{"d_model": 320, "d_expert": 32, "normalize_top_k": true, "init_std_router": 0.0296, "n_head": 10, "norm": "rmsnorm", "tie_embeddings": false, "parallel_block": false, "init_std_qkv": 0.0348, "init_std_up": 0.0348, "lr": 0.00245}
Below are experts of layer 13 (counted from 0) of a mixture-of-experts language model. Rows are named router (the router's row for the expert), gate (a neuron's input weights, with its number), up (a neuron's input weights, with its number) and show model dimensions 0-159. Each number is 128 + 32 x the weight over its row's rms, rounded and kept within 0 to 255. Numbers have three digits each.
After each expert's rows: "mostly gets" lists some tokens that are sent to it at least half of the time. This comes from a sample of Wikipedia text that the model never trained on.

# expert 11
router:121137136110133209131156132159096152156091135138113140099098139121148090127082144093073111119123133066160176121146149116114118143163164148153163153190150156162196218104151113156140138118121140108147156177107182147189138120069123132147116080125087145229114117125121115152123150139122137147144118113137173100134126138118156090109109114176147088103138133121098140128069171093092084063140058126137113156170130126124118113114121123147155124089164191091059137134109135152178072173135100
gate0:146093142118113142114148136130100132141153141164106161160150115112115134119125102116106197173092119118166118176126081138129047124129116197108139124118103133100178138115023116177104150119195161181069148144140182152107166134114148119102106134140107109176132116096111176184112139112039099140110135062059137102119157046133091135098138201135150100135123132127117147109163139063076096151186123087125118142137151139126107126165146120109106146109164152100134116055110144133144094085122129
up0:162113133122080074168107119147145138178172168104116171117137178129165094162191120069171129171104140121115113078146070098098102107100066052159099110137189136133073113132134121129122162174191140131123118063074107152127147093168114131084146122155079157094135177154103146083137167117143181132119142131101137169045145090088115147107130185138171160133142133164145145179141162088083146064096155099143146041101125148121112169093175147045089101163112159156165172135140131102141072142146099
gate1:070086120111118124136105192114118132098139119163149146044106091110104188093092125170129085140123071141075178255111115105170154120109126125107119165134118155061151087098150167195095123144106155131170133104114125137124190129040124107151077095144092142162141104133116087102129140122108195127161091101115172092142102133176156129132081166135107114099112135183145147134134170144130150126105170165064050084130130095147126180166137102096150130147092161183076123122154083169134081136172140
up1:138081127076155125150108092133173106119142061114137133176112110179086083099141097125109210139128104104117161126151181097141108154088148080160109156056150193154159156106176152138123151169074142160125161103118049123140094116138140117126118139100137131141191110068135115159152098144188095142139120087098196131138136139117099111123178076118096176099147125073131085155088092206100127163151162177120116075068145084035138159130115081186173094165109106154076085092157107172118176103107138
gate2:129060164153171158105161123143148055089159161092084121178155130116105184065099145113059106119137142107114122202120124108098161166112187167136134141167118129073098137201184067117135149127203103157131090144123130112122178140079093140092163175077114093159110125145149152178130117095162071072153125114175158106160076149108145109219129116096107112121072140176131164166137177113107143164118094105125104105114157198134152133121125151067089141102112201116138081130128117110137141156124082
up2:094107062137106098145127120108153086098141196072142121136121102187158105118146077122107116152041102094134106135129157078153176118109129115087146098128165114173137074134155159124123138117098139113097179193139133137166127185116092129116105130093141129178107107111115155170195207103124096158120065137192076130155118154096100147122158175095140176116132147189149138159079106175146146119087175107150133117116054168120123116145085135155138135131170131126177105076129090153124076140082087
mostly gets: " near", "h", " across", " within", " throughout", " of"

# expert 13
router:114147146145108113155103113091076146123084074144092180119137162117181103095144123137168063096159126110191160139159153115122123120119147099138092144093088083160146115119183122195175097166215120104123138129158155149152145137164120179150064052108169138161146130127111136117174156090110072193184100104163171141109160103126150108162185129166162151112176122123162173174135080153114132115136101188126090119152077201094125170127106120148182095099093167132165140086149164129109057106159111
gate1:122161123175105130155143088116110164099102147172107138066116148112102141096122178148087085113119051134165158142104098127134114119172164143120130130084074124173121177138085168140185158136103125104112075130112203135151152123141113100149123094142130044103143125115085153142132119113136110137071145121126142139187148137098158129143107093174161162109140062137122165155083134091190177133101173141055118139078100084158130119105102128103137126146190135114087145086188158130127129131113136
up1:171187161093060117071114124128117109163122173112164118147127126128125059091148107159193121166165140092164143155127145123134107122170060190096083168124121173175120097099136120147158131066135112143200109121089129121117131116095194121133104125119098180154084100140144100126130102055095119117098085077093163104132125136123136114090192162121166100140135181141134102079130175128143169157147097106033080090111130079143166120165192146121102154134102086124135159150147143096138124113084152
gate2:109093185129116133147120157067130126145091135133162164135170166135152127097105179188076061135170098144138140100155119114107121128133110138123143109137084140061147125166111113112147150136164103152176114170191068103119113142122150185080102135120186098114166141101073087145119161105150129126164152123101132112140181121072104121186130146105125158099115153172209110105114103128164114139103114180137217079102164115107153126163151109161100118133116123126149147159109116168139083131112121
up2:097188054205090113191135129106093122119161152102154143147156181148105141163123153150110121155086117137128098133139115125151095128149140103091100131087144123139106181146129141145171122120178133119144100123109095119127155080210198118152162117107117146068178082074143120158174174104109132075173131088060110148175116162123096119056103131145170142128131160147117117154073107130149094145153069162145153099137134114142119140113137143125102121178116153121131050134108149173170118079091100
gate3:110102150133103138160108077096135116065175127085150155194118116098150175197101148112147167106108117107140143068155094088126137098128122027112043087102144138110211178181122107137143075124189131096117169117112125118150106145161090107104088119120114137144124111059099120116150099081110106052117154120150147103081077135115158155138165155119163135080228143158115109102134146096100164109168127096128122097153111140114107154127094141171093125075107122189141125141177148162144081087127131
up3:036147141074133111123120149159160133120163132139102080146168126124134132082116155100119149197072079158127115148109103131124138085104092102130184197132108157134130113169130111104123127138140139142097167176112097161127086148134115136117120177086127145141085102099106151192150146174086112154074110112147122110145148114165116131133125084123113142070159116123142165154036141101104165166122105116100140200121115119118104139136127126132074063130158074136136143064209119136142123075085151
mostly gets: " new", "'s", " political", " high", " similar", " own"

# expert 24
router:114118109115204161091139152232145153131213073154088158159161099176189099144135149134106108119116155108146090139103148135134098113092104121145137153147123110089179104132137102127127145156103087081131131103105190121147143121088101166137094126078131103115155165101157189158172145111136102159125137124183183069155154091100193120083183105128168151105139110066094130102104137144082151106120184189057125167090153160153202156065115095107169138116159152084075126095131160171115141105119158
gate1:128153112133151123121135150138060119189142052101110116081118081111133149123125124127126119083094095139100136124145103152153112134140153160149115171146114087080148124084108089113078145156127156117166068125142162155101099092076127159114097127050179177072125101095108134115109102138123075068125100128161159133066136075069123023111146176181139096122144169132126182137078129128090208094163144143149126160166118137139094117167214139136172112135161092111171147160155103099122040153131160
up1:147101131179143132128090103112144132124063091067106113152140109110179146115103141155113131120078136104102116107094057161169043105159123159131100154125141105167116192157137165129120102165156135109119089098135119159113121130102123145136109143078096140071102010083078152114051157120116135104096121125128107161114105183175180093118122081111126106139100139121117144179151127127124055147118126158185059066132094159125091095194152160150084176168103101151128157128101098154176164064089114
gate2:108171119124137173056118135133124154170059143099076089077092120148112096138150092130079137139114133129136115160168132137015145153088058127138095119113073104169127127127072175156143128177110113146127160137146128135158168149134110123125115082116121125128038198139205133097141091131097047133129151114042135122093130146082068098122132123118116095159106169139160125104174083156167139102129153141137160186167119121125136148125084163073153161187168158133156102115092151128081123124133136
up2:134125139138102093099155103136106101202101141126116101142147056123122124104143115187167123087084124136118076185070122202071152152117144124105118119089160136138179158079170122110077080106169077126126193123179111067111143159101128111088146076086079122126085111135160238155161121129127101148066106108111113100151146132116101082067089074152137126116169100141120148117112160190165145175121128133165144147132156110150139171103110108118130109116108178117178148108139128196146119131147127
gate3:169145100140101152066104178119141156116179133161159183150154114079088144155093188109075138189119160116110140082102122098175124139166112092127104139144103141123191053129114105189115133172121105132165136126137114106068185076149153107109170150096183159104122159102144180133151095155122112126065100115133131116118097140100125111178133121136182152120166154108098111089101092123154201134038135130095187112154115155100106159122157065141165129071197092124081169144136137114124153082172075
up3:110117166096081137093132074125100175141182153118100071097105164063156158106106084133132161115114139112101134176149135081121133088185077097142117106176098143123120127111112118117120095146136195095110104097130112100122149103164075138126153072021160087129150197138094136108089085155092121136130064069129133165132155104120156100181082157123128156132094147124073134123139116134127169156149127093099166101134215117115189162178082154177111135102144152169172137121137069120106152108137124
mostly gets: "===", "==", " ===", " ==", "====", "é"

# expert 61
router:133156130118124156135107096173152129137156076189091178151099136071198095164140152072191126171098192062111128159131121115128216116163172134164166132126109118169136162142108096142137152185153145167130137095160130105087177137135137143205096119137114134163147155079148113143148138138122180196156074096148112074142141113194087131092177148135126116143179123104143136133115140137131116164128126157217111157139153161144095147044139130155116147090112157139100134086094190110087138145119145
gate0:155186089159163152111169125167138078102130159133152106143111149098115128074122153122112111139191142116109174146124103143098126222126110126127073071139065113098144125121154104187128119242120168182101125146079121135107151168134155170115125135173141171152083137122120127093143096143140212099178135119117140098143121100121133145184075115074106143098091085141111089096211116121159125170111190118135145061097086175187104198110104032100101174145141162192133143118139148192147129168069122
up0:139139163154112144115098136142186146133121125159115112119180181156105103099152108119177077147079126174184117144097155167125132126092149129135159125107112108181181120146182146190093144142162090118032000143160127097150150129138125125155191173126172092107101171097155137170131093130139148116058153169173128156162116165094113149110056155129131049142093119116088125114143131146200116142126082110094153125161132130104123124088140108197182146146216178131103118182077104142110109142134161
gate1:165166104159093168143155182146118083099123123088098223092102156115096133153197148137126081155133148161187147151063131115167111159115133145116105097139101158081124094134073145114131176166088168181112173182181115101196150162092169102113110101149118134105162127151114138065150097119083151144136121123124067128120192071179105101125080151130095125094139215064143137103082150123161174161145124098176126195102181154130081170101076059121138134098116129153156161118122104101133121152132101
up1:077166106129100112155077132103129122164190152102148111132111185174137158155111123179136080117151176151120150063143137100160118081123135107180118123106119148142154053100146114139125145146191169131118136144129105157083119129095123137114124152099017138115130152114105106125076140156090136067166103154122142152153142145088113067143164179106134089106159115073065083122145143153139151138124098175097156147152141132134186122103121183080083139117098104120136128147120143179136138147105167
gate2:168161123147118153102131140130133141171144091140117117145132194111065168141129161130120123115111144112086127088101170146127086143135170136069151097095119126140132082113081108119069112079134109153156090151118094079135106089165185131140107138142117122159105119147132120087128168119093183121139075144110143079048095160155078097142113110174131200107170178114103037159127153174106091136143175129153151129167049162072154179054154120104117068118188154138154134221122158087126082165159148
up2:130161136137149108149087161109141136090147129025126127107153162117139076126190094123172159100130158118157175163115101175140140100109159166135190139118126092099112105117092091132115132185151089148097099100143102122123105164151085100105121152090147147141171152121099142121089126077125145086135155109123099130163144143112180164078183129125151153130196079092080130151110076154104131134143171158199105152186079175085118116050128141178109133175102123074153124120171089136090152110168101
mostly gets: "ak", "iy", "uk", "ik", "ek", "ō"

# expert 55
router:157165191161124135140116119114084132202091128141136123155126142115171109189147134109110050086122182124138102093153166142126120167133147114118142150111103098109137125083141134203159081166152179118098158133121153107143168170114129152138036068121158164126111128144121130069147173133095071176175155164144167081146204120073199084140144126146148163048120125135144186142097080130131149159108136166175117082114136184128153130134153113151138132089112158102165137135091173158114103143199137
gate1:123148163096143182212116100070131161103083144126106101115130097148147154125128116143104133162138160065147172147166134136125105109091129134137089204096141121200132118078107080140137123160089087113155154139095111094140189136120099103137130086108102131109141108131141140093127128062106095097095144157031084084132139080111159155090072153196118140062093193117094100150086116132140179089129153147081155163122109082171154082113160122111143139119180143095119065133119178180146088184090137
up1:098079083134088177172131092177108121145117091109159119050132159173142137141105101127128130175185164142106101104131129078096191116199180109103107149192107079135129162114105099104167077180118153167141093118173118179133129115168137092164125135119129094184170112126109069120138078164133106121128126127122163106184140193132148196138136189146160098141136083139110193173078106112149155087159135169165118097092109133124115157187213114139122115187139145135119106132124109165126182113140111
gate2:157137160125158098150114136171101143128145096170130077107137131185100172173158145071129203125060143108061143156154114178089104138141106179113098125128137123131109161115092151128117193117079151135134183082120115105128142137103097103136113084152072143095134188142146130125107110127132116129101092097123138092071170145108139102065152103101085116118136174104141072147116147174117079176185117077091122173140160152155124119144087179076136162104121112161080108078103100180129095162139191
up2:141135156097156141113108177114140126128173137137071141110123138150150168156133136103097115158142123108123123174106117095110143130127143144168149147102111132132134108187163139111135208152138138109134168101116136161106135120155133131155172081128144188132045112131119091146098117142111133215154101148104042106172125135146140072078054141076105120115172136166144089127096153166139106120075148105115075080113147149164188114149147106134114137135137130138077063080193136033113115140101137
gate3:144091133172156105141122171102103142115059126140111175109090134092120106129174088128091104094103144126154160145171092148089101179111139049197124147124124134120166120091162163156135086146132113148152150113140081097147145122102122137161163130110200173092078124106103099168164168085135080187099093133187135118073109103107069088135127144141099184108149174148122126122112091065136190166130120131212106114115140132167126149106166161115140172114141081103168139076089141113143099159150096
up3:142128119088143137085093103144195154149119070156092137139096123152131151148096091140124119210179115118103116171139148053155134093128182140082121124093167147115116155131159090108154161071162160089120089073123135248153055115110131134131121179140118044095135138151132124167130101140142165126150102117075114120067084112101169202114114108094100099129115106129130128121105124144082148092197137063112080143139056112106131105149136160064110122114113127146073070095057160068150144098113153
mostly gets: " this", " their", " its", " his", " the", " new"

# expert 0
router:130126165159124131139130085149066158160039145133139134148115191083151130155136140151079096120163156082088146112130156119097090105107114124134164098131115063119181147065187085224130072205191157116119145077078131095151157166139110163163065084084170179166141125126101114108153152137110074144168140130128204137142185100090175103168126140138101107064146144109170174110135114111113144158151151172187135129145103196102128141114136117144104099064121068096129146126106139170093125087151115
gate1:093044106154109207070146128098130065115100221159141155126133057145135165201170161089045132136182095221106116128133176142105117135146145137138128073076069143110100119161137153138070111148165111105131144126181117118146112097107071128070150136073135089186167166158144184117128090173105125102121108134140130158124075151126162080144149134135185128158097144155140126156147108136098079154175131125105112149116124175130128133143100148127133153162194116203143118126115108131144136118194164
up1:193190117089125115161093073143151130146147108181104104114146147150230114081123145164151128065120176132105110185122165123076098117112102128180131150157169098136165064111128134134140139151170115131078140165109119126098152133135135112102104065102214115106050107123105124095134153090152102130101199175146170135172133122060141106118089095122104147122118131132135160025193103177084073114121163088091105138158116152101128165094046124153087115146089141176111185144142107156120117083107088
gate2:131134134105135114102144141182172164164104082142163094112115221143141114131194105111183124073087140138134155139045151131121117069150082197155068116151097134130213077100164141138155133185131131153146096132143131143094110081156165163112067191131186083143127100123126203151139136164125131133090097122136103182107185145115157138085090112122126084068145146110130113160177117114087133146125185138110088118152128150081189091136082122181151131099095137098204122160146137135139080088120102
up2:139117164074109113116138154173136104143103141163133111117135106165140163064104067157097155104168082154179105137149117102091130119148108131118115174119156072134122125109145092177093203116113120113118118126169140133114072202089087111195176077123116129122145201135137119176094100068088145087075120131168142153147133130192127184109136130184079158130149143113157129121121152147106102130124147103099078137167113097132193084139139143120138167107118138127170153161119123145149151118111184
gate3:143092166099186134094149141099147121189093130121148151118094156114118083147180146119124131150212106137136126092149140143127120068104138109124143145100177091123134100156145088116080103099094074185119116131093140126167148091168115081152119131106110161142134127155110183091114132128128131088172086112132141171178077116123126111117151109181153118172104115162150146121095145171127115101137083099150131088146085032123082199169217139124082145150133098086090123107149105126134094060061127
up3:155084150156127136114078169131145135160163161099159109156150140081126126114110080137183146095130166143133132109199090193099084134131103126148060119132053114131128126120117114119123140101051081137100115108162142169110134069153085058142138160133150144136143213157113193135172107111149131156147148108170150094108101118209169114093106129178137156148078139081094135134150146106168108094142121154130074168140130120135149093061125184128107129114153126104126145137078164209155131113078172
mostly gets: " their", " his", " this", " its", " the", " The"

# expert 53
router:213215105127127118081107131137089124183113159127095118190095139121127109102069136169178146144180116121111156169132131103112146130091124145147158151144133090151146169048136116151171137111136200112167140089120121099187069139061159126108136165134151176136112142042139114131148135134132161131184104161165136115166105103147148122192132112163090174093159088141155140128103103099107156136128128127176143190164173163118109130118075105171146175138105142166121100130129112181127136170122105
gate1:136118151138101087127134166120186112102135146123131138136196156126171141162087140194097113081124188122120180154090084107093134131139124131190089123125145108094109108152117102112120142135148134130188123125097115173092105130142126108158125149141143091158135098072118187093130114134076187108157127108103096136167209102102122084156093169174134057135106066121036132128129143099086132112122156120093129139125189108124120120160114190075111154069140131034078157142114090084077071176140127
up1:241122090113104124070174139130104074078200132142146166095121133108111098153120123156111135107115128140141064097167136141124115161090116161113145112155155174175142115106097179129117146150072107134064098128175136143139122110138112124126134092125130174162089158149142139104142113114187107131094143102138123140119109070122056193174097178135117214114136101120180182119167143126150101143127156154114181158137132130123159103119100124058155118160154087104121115108126094141194145155118136
gate2:129143122174096161124142132145134096231114132065145118147119078144115161125134154168175122165154086136089128175148096126183061108127065092107106119171111172186120152126169101147202194163074114140170147156132126122114094134026044142117125138112107166136117141077068148148122079155146104076165196137116175120143114184156154154140155122058083126159142126114199129097100168060104144163100168091126120129165108203136118117141100080088114067181188102223148145134146148191119127131160117
up2:101152156119089133130142117176126124102136104138138060158098128136136107151116119143181118115093115153089170165092117150117152144133119111121130131085135145172197160128091105122113099171128130185122136113123122089116065124138135125145166133092158105135140186161087148140140193120126133161113105103106130126112180132124090121104130126097172172170092118171109129126086119187157138151103099169121114169115145099164146139062173178118032135104144160169130103184122067110058111126143129
gate3:130082116098101095180114195088138158105128150084086143134095154144105107122152139126088166117126178111078135178144095147135120128134180130112095069144135122154117100081109151194103114165105190127177104079140070100149236124097125159112114188145147121162084156108130118059164101111188120135118118116167136120159118104117133104140162145055180245128127137155187155106077163147165150117095097078133151088150161157130126120106160135106098049145106119128115154194111086114127109134084163
up3:160173131078174202150140146138161180123131189125111161169142173103144110147142134058106105167144138133134129075147148117104097114218146105023147112044107126145088115095145216178158090088137090062163150160126135126141161121112073119067108192174096130136132160108134168099116122138130120117178142092117116171176099108137130102111132108074127153103142181078114107138129141151121109109125118158122171164131167080099075159140125118077108163141141133155104162151135139118123054169118156
mostly gets: " Dr", " McC", " Sch", " Mac", " Mc", " Mel"

# expert 56
router:188074160166096117123101101153122149138129119132073122107165151094105126118090186093085093118165119121134142116084145157057050139123111170151156167123070110172144197172095107105162166130163161113122224126213142099186151127091049122167108099100105163155147085135120158114168114139145095071157148129158157146118159087151143077121166112150119142105092106102117164128087128090125127168114064184135158100189100156071102167168164093196100074097185132095134112124132176125126137114160107
gate1:147182126134147093127091080118128146108155127136123122049197129139143151097101120208141120124097097131120144098093143122131104159165079176107113170106172134108177091140120140114132105141136057175122132125128111121118155142164115191131146097109115141111130135167130140087080129074118111098125120158172234087156114157166146128037113141132180183106096182065102115096053139114141163127166130161176102117089132171119162123069124122119057091069160140156173129161142138169148108144125168
up1:074073126184217115105135145089135127115173138175141158156103108157113140135170171111116166116166173206121101157105173170147153113078159169129098154125144069095051120084113163114136133097077097074115163148140122063142158054109084193098164131079122130099104112195120155086125167170089177081126176151138158195111124136136171171124162175105189129153103183133133165129102137109120124125064119093104154108118159142175144164135191110149147081105130113121116146134168181162106105131163120
gate2:099038114087095129122104160134166117116119133157146026124130110082132095136183133127093164124165178181157125233130115131190086095089120190108142155136085064156128154139067085120125115146115097150140135173156106196143174071131138116071155161106104099156110078119152151114154134115094120106111130093148112203101106106136130115183188157161168112107131147103115134092169126158114108091094094136138087159138094123098154078121134136121113130125111204129142163162138132112178155129136154
up2:127152147186175151064149101165150077176139109112109118157067074167158110096155111126088143133156152172108118118105162125125135050167125083140108163079085095141081141131148152154141135144084174152189166212113120083132128152085133125138128132105161138098136117128086164106140061199172131145151160103126161155094180170133141149129150187069090182147139168082121080084147087089163083191043146144142106140189124143152146183122097134113154168113131143088098131103102084193087192174161064
gate3:096149130118137165091154115110109141118105131180140112143102148192116105105145132128086131171095140120147178179066123123146133115148109126126096089150093164131154119112138122118091105125088100056089158108100183152069130139130133162129088134094159155136146159133106142179124176104133096103134096175127032137094186163111105138167105149135099122080154164100118135103109058167126083119099116089140093173128091117069104082104133107140103125118157134121146080153107098102166118130212107
up3:122160116165170091070141209153134139074161133124171151163120142164111150139154113167128136113142127148158131133140140169145104133175120115107064113117171117134124207115130141131132140207112111134180108143118130182110167168138149065143118120187135075118114153115171142027107163100168112089103189186152175089111181107139111120138150130111134108164110089095096085096145065170145176132130108183078086134127077115133176150176103154150131115088065101114137101101043119100149094198129094
mostly gets: " which", " –", " and", " but", " as", " when"

# expert 39
router:119128146162097130064133129164140142123062117150130125144171129134102057141115156147119106130070095154084106149083148164120137166092149147193123084141113119222181145139120132122148094103139110076142147128113133122143120176090135167104102159154147129132116121073150184100118121135109137166208095110167143095118113116100194114140137126140139138154153170086064115134138058087078179168141126138095174127140138130111137145073106120166119128115153102146118184105074158132139100122105196
gate0:139111172088119109140137113131117097161156127069159088129154121109178171092123089101117162171121138115186101125065123139103113112084104115121130117075115176120195146107190120131180129129107078120058103134128125151072127109130151098128118168170139137085113126079206103117194074072130181150084135135152102088134137132148146126090072115168139109123102116159077131102139139157113070188080158107133131060130102160135168158117114132108090138157159123089105119145083029115117141084158183
up0:171095167093105138136127121068073114151155193180157144103105089097124109153144125127100119035129161150158193115131176127176083146138142137130087061149183121051147102144216145140113125105075108091169082133059112162146072118136087183098150155149141082092152109098105131127111120167101123084156124093136164130148186104118099108160125151092126123152078138130082069171106115122157167116141150161100169092140109162163101133153139117147081175071140126144169144115113117128166143128108106
gate1:152141132147105165109155146096105146141127105167096144110145089133110099153142125109174202119139120127084113103089145109146110139098135147100066107136173073157124067169124165106125137113090117128169191083087121136213076070135147182137174191172103115135065108136119172074101110092114163139142115093167127120134149123136146085161158135069074117088130147114167176087057130070134146215148107142171135109133151133184170065103092024114032147134191156127137114121137082169199077178055089
up1:178192073137151100154148132174131132088072128070137177137146147137131127110156144135166101120096188121089137170149130157070085121140097108106141149134149154117128115113112102159170152106154133131108141100064180109121128099160140122154143137150125124129136164130060157115133134122107098122116159173131152045103152171148156168043155186137111162152107085150167146142172146132123143114147113125146151125148111137123125180159173137142099094111170119098139112141053129053139106122058158
gate2:115115105113141168104168176127114149184106125129121150160088110150140161081180205193083128109093128139165149115158144142106123148135142073158142086147140122161189133125126157107186186132141094177126092127091148144147153120159105159114155081120137165024118208106105144153136149122118134157107113112133093141084097192158106093088110076058103155143094164110110178174117154153099172126125137135104160164127081108101113099130115111066125121138159160117140100131046140101137128123125146
up2:143120109129094103153109080132109164130148100151129027180142127140091112131186057115146141158123050120102145130140147048115137125153165134123141105128080169121102138184146145125094108193156103147088147106130119107108097173078112158109132093191160152139160140092129102132137117111108106164194112104189089093087104156131176115131104108153129136159156106060138054124050103141113144146109123113137139133129176070202136121123091088134103116087170148132112165197098160125094088141163150
mostly gets: "zz", "her", " Ber", "enn", "er", "ff"

# expert 17
router:168149168187088134098059131185163175111107083179182123175089170147154185151098144118085084150084144104053083083091159137152151140143112086080162140145104123086120140061156151152113130144091152115128091122157169142162158155120120183193196133168088116161182131084140125104177101133075084121121120123147168128132102130169120158128114139133173105097109121107108134136148122192165121109070084195121103103111107186106147138140126098164106107159132108129072144140111150173106106088112194
gate0:114129146137095174160125107135098158107147138155132112096130102114104150143113088155124189157110142103108155115110111110151113124184195140160126135170131191167134125075117184155122136188130104124178110147180153159175126172140104125155092092129137113192153083065104160090138151123159094041112095125101130094120136096135133037143077090091154142140151151127118056092152170113122129185113116122136177098092109204152120090136110115164137057121169104172132135122111164114128101171141145
up0:112116114096153142143075120148142112123100161128124115124100099108037113120134086116054154106104114186076131097057123096177112183142103123168164116127095182151139179191146131114072160092090074141100175149148159178126154082104205115167117148121090143097122183172094136115157116174160130188124109070130116126121136120148111138177128082091155123146114116085148130099154077143109172171109139108121133134132092206081117187141121109127158120158095143094165136191175142155155121099107132
gate1:109098183164124157162134101150128108088147154134105138145131141137111206091186144143151136102169139107117124170084102113148141097119125100128095121123124130114107131124097159116165103156146087150177163162100145123118152090109147118142167185092182105190133121056111148187112139084064143107075088158154124123119128146190111144158151119115130102153143131127098116128130158159138101094120147143114222150154095136158164144115125116068138133141179149145132181153138148112171111117163113
up1:119124117108142092114138109121099154146181128120133091137069126090125125068161155161081178127095084155107192137138075113125120124077180097132150125113111075093137160103116122106134131162114115191109151146144127139167120107071211182094102138171160106148111157143115091154111127103137112075100144125121168159162113130122098088105115168142098116093120151076136130183211000172116113123098115198109126130168118171176109092102096074166161087068115154123096130161094109192123113098153177
gate2:189193136117083136157110134103159171189105111138132123134163120089118202132054110163154094151138104127109144167091157137118072085166077112132127167139079118092139132094098158139177151139156121115130137125117186141087115112118104137120132149133109083083115048026123164123143100129112073098111157123131150098132095179149182174160107062119085085125134149134130105084136144173098130201119135171102090091119111127126174105179095122163144162153166065130122184127118119120101131111133120
up2:100149118110125104110161137136145102139125161114162133145107167130145117086109132143100109136124139126092134109151182137103132136146162143142096126150156103101123174166151107140211119079152146158082101183104120140161123150137114074160143140151101194139132168146161100132078118152134193111122163073147168126127140145131127144100144094112128125168086115144134106089085161113125084167108119147122177174187113120163139169115156170094060161125048109145147207132197119146081125106134062
mostly gets: "mon", "if", "view", "in", " Tre", "iz"

# expert 3
router:140092169139056144066125160120121146122121097103097173149042188163130136079073116135082162113142194136172122114133173159083137131168069140121182096088109093190170154100104144129157118115103168095179177135164145126231166142086085144146140116144117192135106117141068115124097170169075139141156160082147138132159115157142115102107118148088090154111091109106106148149049139100118116103096096158154139142158153201109130131112154096155112125094148152123079084114113206164111073136175121
gate0:130160136129173145121118091109123086124125146087189121177116171159044192123137131090115120124130140168149118123116089144129139125120126185144096180144108095172152156152103172125151147152093162172190148093131058147157123166131141108130101136111132155147089201127135143088148136108092112137156181114083121105117149090062140108146150092097105108136152146160161145139156158133128133134105164136138095155100072090081106161078109120149112118100133096079070178187094122093110115130229130
up0:070148137155142058168085137138110101184095142182128133145111118140114189167165172157127127053174124105113123145102157086160157163122129115140159170110143101116143144127103062139153120111120120163071107141103100143147102118155175082117098129168232159132100166139197167174180101138109180095090112120100170191159082124127134110109093116172107150080149129087108088042172164141118178128117213094109097132129152111082090120169098075157085114144148154139150125094080090109172160127074136
gate1:158141161175091099109098195147167155101160170116174128105121146141121123092141079113134060187110178115129120172132147095137124178134104122104125074095083083117105124152143096086116096155188133114142123170153129073152147112169144159115104114160076148130180198180085129133160166142131147120119156134136143191166130135151123135147112213124127082146113171128118075098047140130146085123135118135136073132215089158081136156096118107107117148057170111138161137103068116134087110134063170
up1:126120204117075082114077147094134124114165106080179117112114123087110143159119115110094163094109110125109112104087101124136126178134175146175127100127132158128177088077162116156121125090081131138114165087101077060134141163142092095143163143148106143151119071065134118123157138174094182092132076107093164154076134063062115106162153199138107158179146073070143109128121116065083175090131101139180148103101142109146115095147104123140103138133112076153142154138130104154130162108140106
gate2:087025102091117142124096142099147100096114132147149126005114201173079056100072155113151119149114078175141167132147126126086146147149136129172108105233081152136112166124153108151160128166148146135086097089104113102138110153111110129099116103166163096122120155131128108134122146106118130121152170105125087021131105137203148149128120113107134148093151163197122178133054116082094128103126110109155095128135132144116123181112165082118126143086108166141142155156098119138081118104135126
up2:123134133117124132098152120100136111143143080100150143115140086107072096161124120139107135111128127103183118174090082140127123130110171176130127137134122100123152123108086143165173138120127167164106129076123157204184158111116128139103138053151171103135123168160087059154101166183089171128123090087093118133133117131151116138218054172188128147100186116132145142144050134088129133112100134133151090129074146160140168068033126150123146156097094150113118106158086091108116177127145151
mostly gets: " in", " In", "In", " at", " during", " for"

# expert 38
router:129095143160129112152057125237128116091174101096019142122090160102195138123091143106151083111105181098118110139128138172103175082142196111114158122133117097169134165107162125137152167147131156121136166127115142096157145204089142172155077141124133188134141177106142100124136096126155164153152112090186136142086112083194115115155177075114143108115137126136102145184112069134095104195136052184090101112136161198157208157143097120110070174109073137142104082115137172178120152142145125
gate0:102133156127119118152093107139078135143148138172105180127153070153167117177159178117131133151152122178136152198128150136066166146122246085130099175141085083130103097137139095110068136184104122212157144166138136122184155149072206064159158165157117151128156158131137086138131133076115133104088090124097163134100164130147182150102175090135124097158130117089080176162143121067143117138092125112128176161157115160174080135135122121118083124143133106077132128124144137167173128128136096
up0:065120174138183117156138141136107108121163076145131064129110199129135128145103129099123054101112134098120110138084126138157184174199151149112189127124134183140093164099128146096082117134138129165069125187127141130134169092169209131120149105140190113166113145119108161162119096109164098067171131138160128197131144100071182163134105104117153070113174157103061182171085155148111174115090156084151118117174153134105171201105148121142121085144133099096139140169121151123117140130130099
gate1:159166132112144151194112108130109131137143129146081183095152117160112157128130160071086082159115077119077123135098163089118089126131143170172128118166119073114133133127099139139095147161090129171155108110105118133129142225193145165165104152107115174118123136094112070120148139104175147124113144169194106097139041119116141156159135130161122164164135155122108198185097118141117118185075082162126044115198176126111086122147133100112077127112143131143087069152102066125139174195116109
up1:102157120098164090140155168142135120133118156127183176147112099163144129101085092112169128136145102099056081135133135080134101146156122146144186116093145147161127133169131074115192182113097108067071174146139099116140184195127125138146125094107181169096121151148088073070137087057140154135091117159140103083103117057121158134092149109083130111112129100116151137058104122096095079099147182154193127140206168156164120145102168181097169132062115136138102143156130110120143134113112081
gate2:195152154096154089102121160090141133146098137126095198134139062087192111124116096155149150146124116131147083201124107171072135130173203097155136091089120097083090149170157128102132158120101121136094135165145092166161101094087088144101144148118176086158093107137189128115141098115128195107068128135124114149170088152115143134192154153104119185171069110153110152147095075101123184130123106115157142105120132128136183149166151155123210119169131149136100133053116150073129149120130102
up2:106145071126131107146131117117162137122084144133129115084129154134115141204104204147162181112115098135133181130109194127088116145144139113164085160135195100164141179074160041091174168122173120123159104121073131049140121150188092130144200119159108131174114083133103110088184139102136135161075166135073147150191158109104113081145120115139104107140146147173147116217086153116170067160137100163104114151098146088146127141169086117126138184195199131110110152137121068106130139047118165
mostly gets: " ·", " Candidate", " ITA", " JPL", " USA", " JPN"